{"d_shared_expert": 0, "router_score": "softmax", "lr_router": 0.000651, "head_dim": 64, "norm": "rmsnorm", "norm_eps": 1e-05, "rope_theta": 10000.0, "qk_norm": false, "attn_scale": 0.125, "tie_word_embeddings": true, "init_std_qkv": 0.0297, "init_std_down": 0.0426, "optimizer": "muon_hyperball", "final_lr_fraction": 0.0, "batch_tokens": 131072}
Below are experts of layer 3 (counted from 0) of a mixture-of-experts language model. Rows are named gate (a neuron's input weights, with its number), up (a neuron's input weights, with its number) and show model dimensions 384-447. Each number is 128 + 24 x the weight over its row's rms, rounded and kept within 0 to 255.
Before each expert's rows: a language model's description of what the expert responds to. This comes from a sample of Wikipedia text that the model never trained on.

# expert 38
What it handles: Final word pieces, mostly plural or suffix endings, plus second words of place names: -ers, -es, -ions, States, York, historians.
gate0 [136 120 144  91 121 140 110 166 122 136 107 140 192 155 106 151 174 100 147 167 129 118 137 134 138 141 158 118 123 147 131  87 103 119 132 140 132 157 111 144 156 116 130 111 115 145 103 156 135  99  89 139 137 103 130 119 106  95 110 143 127 124 109 169]
up0 [136 113 135 132 111  96 120 124  99 123 129 133 152 192  96 134 125 141  98 137 115 157 159 153 135 116 143 122 167 108 124 133 143 132 133 102 153 145 122 129 142 119 129  96 115 152 147 111 174  98 120 127 156  76 160  95 134 149  83 140 119 130  61 143]

# expert 18
What it handles: Surname pieces and second names after a first name or prefix like Mc, de, al-, often with diacritics, such as ić, Murphy.
gate0 [110 137 156 135 141  79 162 174  84 143  87 113 136  91 138  88 157  80 106  94 119 155 155 134 111 136 128 125 114 118 164 119  93 121 116 105 116 152 100 145  97 146 141  97  92 126 122 110 105 104 138 167 118 127 142 136 117 131 121 132 128  86 148 130]
up0 [125 123 139 128 123 134 113 121 155 133 148  99 107 134 127 120  92 108 121 160 169 125 104 177 172  77 137  90 102 142  95 116 173 136 163 138 128 142  95 120 139 132 132 108 121 141  66 111 134 180 144 131 157 132 110 110 169 127 146 167 128 154 119 134]

# expert 27
What it handles: Prepositions linking a noun or adjective to its complement, such as of, to, for, in, by, especially important to, useful for.
gate0 [142 136 110 141 124 143 186 117 116 122 172 106 147 133  75 127 123 104 123 129 135 125  86 121 121 108 129 122 133 157 107 106 146 119 121  84 109 165 126 127 105 121 142 155 180 143 137 115 111 119 155 139 141 135 143 145 143 163 106 131 105 174 116 133]
up0 [126 137 137 172 127 101  95 145 117 148 143 153 106 100 126 120 137 104 139 153 106 139 115 130 132 127 119 123 155 135 132 162 188 133 116 119 134 151 107 140  87 142 132 155  88 106  98 165 154 102 138 150  96 191 116 150 105 105 141 102 130 118 118 131]

# expert 50
What it handles: Of, in, within, near linking places and institutions in geography text, like District of Pittsburgh, House of Commons, coordinates °N.
gate0 [137 157 108 138 113 108 134 182 104 153  93 114 147 109 148 134 135 130 181 137 108 134 144  96 115 119 136  95  78 116 143 136 139  94  99 131 149  76 141 141 117 113 117 121 136 129 117 106 101 115 128  99 169 133 127 124 119  94 138 125  91 117 134  71]
up0 [157 120 130 114 111 151 146 138 121 125  90 117 191 201 124 116  97 162 163 192 150 162 123 150 105 132 137 143 131 156 144 135 111 166  98 169 145 135 147 133 143 109 118 139  89 121 121 116 113 110 165 131 123 138 111 116 136 151 120 158 123 124 108 123]

# expert 33
What it handles: The, a, this and possessive 's after prepositions, especially inside song, album and film titles such as Ponies In The Forest.
gate0 [152 136 134 125 134 119 117 148 139 108 156 110 139 111 137  93 102  83 148 166  98 149 113 108  87 174 191 127 127 137 124 111  58 156 145 182 136 163 111 113 146 167 134 143 122 134 120 100  74  98 143 134  96 147 116 113 121  90 134  96 135 129 127 165]
up0 [186 199 120 148 179 109 103 201 117 122 125 148 110 132 110 103 100 137 101 115 123 125 101 145 108 112 114  86 148 132 131 111 136 141 151 124 149 117 136 120 151 128 105 139 149 111 113 138 110 107 154 165 128  83 139 125 181 169 118 104 117 115 142 129]

# expert 45
What it handles: Capitalized words within names of organizations, leagues and schools, such as National Football League, University, World, State, College.
gate0 [135  73 136 110 115 149 141  66 110  88 129 130 162 107 134 122 161 120 150 110 125 126  69 121 110 132  89 124 125 164 127 131 199 128 123 150 132  83 137  99 137 170 142 149  95  86 142 146 150 132 130 118 150 159 126 116 136 107  77 112 119 127 141 190]
up0 [123 110 149 116 149 103  80 144 144 102 104  89 114  97  93 136 112 128 114  48 140 175 120 156 112 155 114 126 180  96 159 115 169 150 140 159 111 126 159 165 129 134 120 132 142 128 101 159 158 158 145  88 146 118 125 107 102 143 115 115 134 120 132 152]

# expert 28
What it handles: Prepositions joining a noun or verb to a following phrase in prose and tables, such as by, with, from, into, of.
gate0 [108 113 133 117 139 122 104 113 159 125 136 128 108  75 122 181 107 139 119 145 145 126 158  81 144 128 173 106 116 151 107 128 147 121 117 137 152  96  90 169 129 213 137 152 110 155 100 139 142 122 105 147 136 111 117 146 158 156 138 108 154 134 146 111]
up0 [122 167 153 146  91 124 156 119 139 133 123 141 105 111 161  99  85 100  92 125 151 129  89 140 124 165 119 109 100 165  85 106 104  89 156  75  90 118 157 124 183 138 117 124 126 129 117 149 112 146 113  97 126  98 146 119 206 159 130 134 128 146 133 161]